Weights of a small mixture-of-experts language model, trained from scratch on English Wikipedia.
Size: 17 layers, width 192, vocabulary 16384, 81.1M parameters.
Experts: 160 experts in each of 12 layers, 64 SwiGLU neurons an expert, 6 picks a token.
Training: a variant of Muon for the experts, 650M tokens.
Below are experts of layer 6 (counted from 0) of a mixture-of-experts language model. Rows are named router (the router's row for the expert), gate (a neuron's input weights, with its number), up (a neuron's input weights, with its number), down (a neuron's output weights, with its number) and show model dimensions 0-191. Each number is 500 + 40 x the weight over its row's rms, rounded and kept within 0 to 999. Numbers have three digits each.
Before each expert's rows: "comes before" lists some tokens at least twice as common just after its tokens as in all text. This comes from a sample of Wikipedia text that the model never trained on. Tokens count by the router's weight.

# expert 100
comes before: " ", " —", " .", " \"", " —;", " +"
router:461468533484517471460473496478444466408544575534538507496553554504456522467522471465508491516525534517561529503451452550495480518524493502466485467493447498531463461430516442550535473428554486476433472440504513542472465527465499458491430529517546523444490521493476539485573493511477529514457472460563533538492516507554548539534472492486462567451467575554425510452471543486561492525527552572526548487566486484508447459551439495434517488487470430473484494525466547535509548485517537530530514540477488577492505538486414432411513596512457474429470416444539499511514415550432504530
gate0:503456507537471474496586483455492492468546563510501467436483533526479527531485504468461452493513456494487478509505492422538491477445410503554490501459462553534451472431453504501471444509482500511501561452555561463533503481537482514441502471451490566527564552479455501523535459481492493511513494466473466564511445492445475571428478527600514496481448430606458529456548538537458525549451500480481503495572523418461520486531445431498477535517504485523440517455500504540472477513401599477480460531417440471455531444456531441541508511467490559507534555508462486492396542521488524515
up0:596443477486606594479567524510513491453503467490453539485531452535506595421544541477479503404463487518574489490515579531521545573498541527444526479542480502503494488462489441532490491505500436520501510492428495483530547512524494501508516529452473545439450470480505490486495476524532537420535558474522545539508526483477459479460526505488503525504462490540450514422512458482550462592450490409453484503557520518535530473485503575449552491500472490552512485545532473487516519406514470489504453449503539554473523441480423449431532527470498547493527525583519457514520596544474460468
down0:507527514445536520508464515555527557509464447508506469471548503567556461562481497485458530619518545564555499506560491511483563477494493523504494510535498580483450436508571502516543505506528529456390517570513536543488512502633488607474464464475468511505489455512450558545469503528501439530531488536551545496512545540519588554472491431519528525514515518487558504504516505472490508471535462474506520565406497494518466523507548522469476504533436486424460467496550522515529476466509447446583506514532500546453532547428520524453457475579555478514505503526482417481502480507491590509

# expert 74
comes before: ",", " |", " (", "'", "en", ";"
router:528540486574535519469510571494511469550478486457478513493456603494497440428510500474481470534433530472446553552535477561561542549518546478476457592441518499551448452561513523497544384454496460472492561423579394487545419516549485455579481477463491514462450512511539516476530434544501479399498479447519547454475456514493464534483499525515558490527464516493481481478492504517405505442436504541543474475519460455503542521494439507516470565524469430540505475533526500486517480575455497555533525557516497489525555518509537495491475486510514480543520492556522526461480448525549508469
gate0:552480566581497491563530561499506499483452552461459553559485485510522532486564567496472516527500522460513517557486500475436478489544551520501454564550446547462474540480544485464553491519492529508494477545422499500456524485604517479501546555495528457437461490484460521453485456497417481473494518499495446516466557468555534521456519405479479495426483520625527501417518539528440485510473468445526510512491503526496493486506456542490483546595498467559520504489496538517545532476466469527439478493523527475522441511494533560563433486482553531421583474469369456520506495477535448479
up0:480517590454465546555524476499473514487463503569491475477418461438461504467467493553449523421493602484479448526477529518532526512518523598508465442512494579462490455502444543469499544521460521439507480522459505520552483454473520496538482566531481543525544512474515571430530496576473446483469541509502527532487470429615520443520499475545479532504463514480521483575453497482479515462419499502505523549561517496500476471469492569470421516431542475478533421474499553469480557465523459550598603499506429535463442428506461518531514531496470551485516488501536533550518483493509480516
down0:465495522591488550500488502452448453549489579514468513508508552539386533479496497509490458506565466536563491486496528475507510444454487508532355489519499509573532512547472507490502489554464476494542483547532521457478505452460593524446509527492546494488516447487489476549508457477492523464495514532484444465491487419569456470502572459495534464511474481529455584514512528541497521485511469502536471496499566460490446504461447475420454489460452464515501511558523521479512488469448462534522390532483487481457388553473457426540388522479542527548550515563485516554439503508464469524

# expert 7
comes before: "\n", "The", "==", "|", "===", "In"
router:548465465525524503398512548559414545440469498529505449498442562468526472477530518463483540539453495533561458478503452503466475433526521556574554542483503585450457505504532514449531457460437544569535478527521540474527494513481560506502610520451548516472445494513458506517421552513519543458489450509541434521498501491549466485504486396532442549424464540504518547496537523541534504504498471508429473519485549476509442574449579472531524493465495530445492488545474559476446534488528522462514543470523488530512487422480482562477497445549438482500522540522462414548539515513457514458
gate0:477441548465486529482572478501507432496464422443423574494462381507471527513554418530531513454489500565541550555505511504491516479491550477495469533512427521503529534490477485480554412498513483454481568464517503499488515464467444528467546503475528448482457440510509491519569546584545537583522502504460520588482588546476485434510490456464419496485565474472557474471526529507501477450543537479519472505487554423455525524473514506469472443466496497513504418454512459500560555522539545518482489486485543524479465458547541472415469477436554506565513493422500478471481475470560544516
up0:510481523486545500509507503437511502416485461507545457527531581530553586549503474531441437421582433529555502520564478549468544456486517491427498466433470470498515499461530542543471455491574450527548496461516503437502518444518446481579526535559491467497471521555484506522447477541450495493469483484456489529480526527591481477469542537440457495553458434465539544553535462398492504546506450469547491439551491477541555552489503496464609515496504481508479484483520483509516564434508495489422457505444498481525460523464483440456466546455547489508545489473455549424542452468459489490
down0:443577466508452513484509515601521527562518549523493524496482508455475438474480562494567537512499496484476466533497459499479550545510499555495463452533486483459456487561500484516461486480476489470488568487463516531517500479509503460424525456523470448481507453490517558495483473458438546524525455535536537497518444518483494452516553508534639403490587487576506479467502500517542564458434483513497487527415580538556546506470509517498520541596453589481516517501469494470411445500517487447480478429498480428483471572517476507547543492552480470479539498478556598486449502433515436483

# expert 158
comes before: " ", "\n", "|", " —", " —;", " +"
router:535520516468480530409498489506501462429484516542477535508561508477461472530479485464501450504537505531591463452470468488459547518503536548469529503546489433520539444509471457506480486427495459481407441531531519489457420560539512451477461447526530547512439513569547518472558532477458486499468461533531457553471528501563546501539568478490499510463455557472491512554521561447535554552493506520537546494558443508471501502489515444478524532444448500556535501487488424583546508432509423488565526481541463481552499595434544516497561486540514494495426528464542524483534512446468596583
gate0:470542471526503489505546554398472474561498465513494488517451455525453557551521555552475427521440462492460454460520497484472542538441527484464490505520550465485543551534450541489522465538521517447442543535452496479512437484543460561504498542443457468487456522496432578472525513498482488499485453482537427537423469519520510539576534437550510533506470517411533527467358514509432478491543570533549506491518543534501472465507485438542506473458532474531482507388504512458530504515447421428557487535465558432488537497540497516550537459528445514485495503454521534513544572489476514483
up0:546511458507502478467491553480499512520498543509453519484498482419526543515534431436512443457540531480502495563530488530463467449520545481506411472555543487421552502526469515468529467497550489497454500569504515495514535528495525497497545507490557637472535578558557511521483498501492536452476546546488519421524493501509435593525514514578523516460508402468538515481465435559519544497613527504549468510470515456468526475515441454452492507498478490518496519560501438416428527460484485554552478517582499570491526477504506501485550498598431518478508496460462535485562454473443479451
down0:530553560489500584495530486458505474491522586482450509566444530518497503521567504489528464484502520500446502513502542553491483479550522471522465519449466547576490451505467523465501483499453505486444508515500486461418529488482446503486544520518538454432579573528467500541543512596506525522523539476489497516422501383473573476531546533443518531512423492470519537478521464495484499528482482467496534521588479513437462506501571459463471387500528499526505504478497518549485467535495551560473592497504481442442512444470520500474440516518543567472549423530389563430498490441496453533

# expert 55
comes before: "-", "|", "\n", "=", "==", "==="
router:482437559500554544456563536498487535398514577493534543440551525461523514512492541513474576566580508459569464459486437530484522443540484508525465494470487477528440452517506440478552475537521454474415453488486480513525531567457545548454494488479478504451604533447569510463423530503538513541457487550523459518526522469509532470526511445435538519443469495470429450495561382492583517449552429532489512515548512438519545517499514485449594491430458492478538472460497515512502521470533516447498528498534493539529455529473543459512527456481481442486481521469526512517502459535502450527
gate0:487458438553493522492467477447506482514445582484540527483459461512455538487553548506558479441498485506532525485477510502498462476478527569561521469590424550469483558538547480412519499493538491468434481528506534544464497437439581506511434526533543406520538554514516519493481515448597474521417553491510530479475472541496525409464472517479508540494508543471458482478596560517492483481483498510543492535440534487481512407446488476538537425463441525457521459544535522491503519507435518443507451511437432458494503474552444427540423539477522463497454455508520520435502485529443478512
up0:494506495506443510531596455527539472539472506457474480525463509524494450427471522447582519506528536498531546551439502557444482500483452575518478488585445521440496500561508534402479506464495532476513492492490559512516492453371539495545521557562511494488498532545499561454502410475513503482537470426454407441527515490461454527505546437469430522511538475497437518496432503479489483482511468463518528482518499494496653514463541488450489484504550486502459516440435580519526407549480456472488524507436522474433478522474479541485494524535490472433479471512535507455519489483478479519
down0:473540575494527482472493476524401483496456536503448466437545494474514485535450493501564495460468503442452524445422519521637495540560409489512472521559555486501500504465418501520462435500501513484461570526472488500466555501548553542503453481466502478525552499492558583550630471499543488450508462550525442496505462537449500522482499500497513468534468481534522518504426490502491481485526455479485463519493477517458511570490425506490523432456581497472525580506412506507483485499470433499436494516472522428421473564549517515523533436473533512479511508462448427502516447530469478482

# expert 128
comes before: "|", "The", "==", "1", "===", "-"
router:522465423577501435527577538559513527442542471492462484498521598532598466443549533569465516536528446487549484459547482507463508471546530524536511533496537506506483499547529478429514526527518521505478440518542511513505486547499548474520530539456536486465539541529464515525391541518494456583463447481573471476488512460597467459475472449433486469446489554448504512470495474497577516513542515544457458508517551507549424556497576484529477534401489569472559500539490537497519561464543521437522521500528511511515476418516439544484485440488444441497520523556520465533509472463476474523
gate0:402466464473485527527560541587471601523477488561507479443448465500575447500472534494453462463491470479418481487507432556497446463465536452537424609517530542521537523465508516474491506479502519563486552442540518502564521454472477491521463440491521503525528482403464536562483492535467518440463423498504490454522519440501537460446501439437505528482526495465486515487474465465481468561505464514507456428524481479513486484508515506469553502545464470541502531495496534477557516576463478449489430489589529545506477505534471532461569493560517536487460534543595537448481462588478473465
up0:489499541501547432525480522472567448499498533486516464572433453571452518537531499493532441376573503514492487527519554472526566432511515511506466528466452447481501446439490537497521528490440478448459482503469508506500486570506616505560561529555558594500546484471486499550505467514461556534517536501509478455512532524491453500494480510486432453542501511486517563476434515532480525498539514497502503499530551435531561550476461537525477352524492593509517528517487458506458430516505541467500483435452539421502507546520496552487515460499502536571525468473510447521539492556503470420
down0:493461431460451457480477497473471554572432538508560514475523480494535504525513525470528522467469549414541525530508538521495454495529457526527517500578480499519542536477457501425522537500515537483529561516424527528496438606482451443540582550447538465494502471538530503532552522515490550466540577445521424482560500566516501470488535490441513521505453443564526494492580439512433504482521460476526481532513545479489492478445487509397505463551516513487460570466434443479547450543493540547468505500417543470479508485512572557486553478593469530438515478510492554528507564517532462548

# expert 64
comes before: " ", " and", " a", " who", " which", " New"
router:606533446411426511460470528498503444517472524525470538585513504441479557484469517508475422457562499498477489563522465543435489473508537512476566511453423451508460521545573505442549452568492458454542469500498482457485493507487422374518505492500547464477558509517507533491504494542461520546452443487572526483525526574560480487529499549479579440454448472561542484436501550494504527452565528566465461482456471494433473510497459488515580437507474496478536514554501489519482484413537491505471491472531508556543481516516450506475473560513524524557458559442515499508489518502543515543
gate0:555521541404513451529495481511538556493470546563494483478557494582454537522535509526504429476502455535491472525471463484577520479466476541506464514567468503491463405448464449544537478486473516441558564479514405431449524556534498499456489600477522475529520462558523526519419543515462544519529544618482483484515492469521516536508506509430540499514472409480509523405504502464567523478555513539467527426518536583515429513518519475452494533489536562551561511473503497518532528528438576488455478448484504543474517538500479501520564455454507557527510506515535527529536456459531509476
up0:582573519517528471519558479530510506454480567495421428497511487519442478443557476530483467480518540505497539508520468450466558442501528481475502463493527481524594463477533549442535457538474496533483397516602541492486451558512540535517498529467587491494506483608542488518503509462523534552515492503541502500565558481564446500454535526513489506482570503511509540449398505531545460497533438581482462467517590538487513563499444477481543498496603537531488506513525510474472510526367508529475535540472511534456519520446478542491537473472524553516425513457497485458520483536539479485
down0:493559403492371483480513521428520521453515530549477415525455522494473481441519492523511494405459489526514492494484495544466492504524500536542522557419429488530501546496457514533555469471487446464423492504453549498490527539471508510469567554484496499466516500462489530471467544462484508551505521499477501536436429527479528421546492501434465517491455538527502458473520478494540504572569535548546494513523501500572433506577545443428537578563506488506499532465499490555530426483499486501501545476533489513449497513556543521532541548408523451485485480498420530481577437466413452539

# expert 104
comes before: ",", " |", " and", " York", " States", " University"
router:576513562478507569450497533452527451478556516461514471478508524448428548564433504507470476497464497529462488522432472551498525534467507476449447502454520504466603494483493505494523438483464443490507428439554501445554468538523447519527485509477550510472541494522505549499481537476478472506458450511505526472435531534476498457496509537507522470466505551457516527503439554490472533420515465580478422536510493483439515604438504467434596479440440526590540515502465522478476559487483469465530547481584591568534511525428477512500553480473496482476554514572524487505513496523560422548
gate0:457514472491469430509484442526494517430509501515484440499459495542478478532490441468468469433493460519520482559539512453555544543456510515484504557472490510477487458521432485580470439560502537570556491488540400469464533480437467488552471475451500485431531467412587496558538513564477483511553467585539495482473533504529487482550519469451484531471563447533456516477521484493539465450430519530471395500478483494533508530514479519456479441469510554485478596498463541580468532560530519451509521438516540493542531528507527411507553480538437554458471489571521454459426489500476541541
up0:551478536451563521501542467554511498458524473426441514502522470566501535408489499427561501468529524421482506522457560522482527506560527506487511448553580517459457404514563475453476456506459492536505468532554521458513548530551447520470535563427489513498514540491491489463566471473505566482632500479489457541516493515487441518522533554502483541479464457527487568490438536525429491577380496492522558457465503492525530545520542520480536497510548441474505522513486486534490537515508488606509480490518472513539518563506413494516503484541474481546518513409527516500530570427513507470
down0:582526541466479504525433506464500471485533474509537481379498652471479504452517493498458503492491526521509533444517516457486362441586448495552518507532502554514511610488550528494477417419523541524511524450538541543472506489465477528573496499552481518457495438505492509521473491449492480524516425493538548492565480547475523488467486491518505426551426514455478450525490548471558447474527511484517455531457531496534440432517458506453514452558538472522481454454451472510486501537529516542451494517516582470502515493562469527483512556531537489497555570503511547447501545502504463530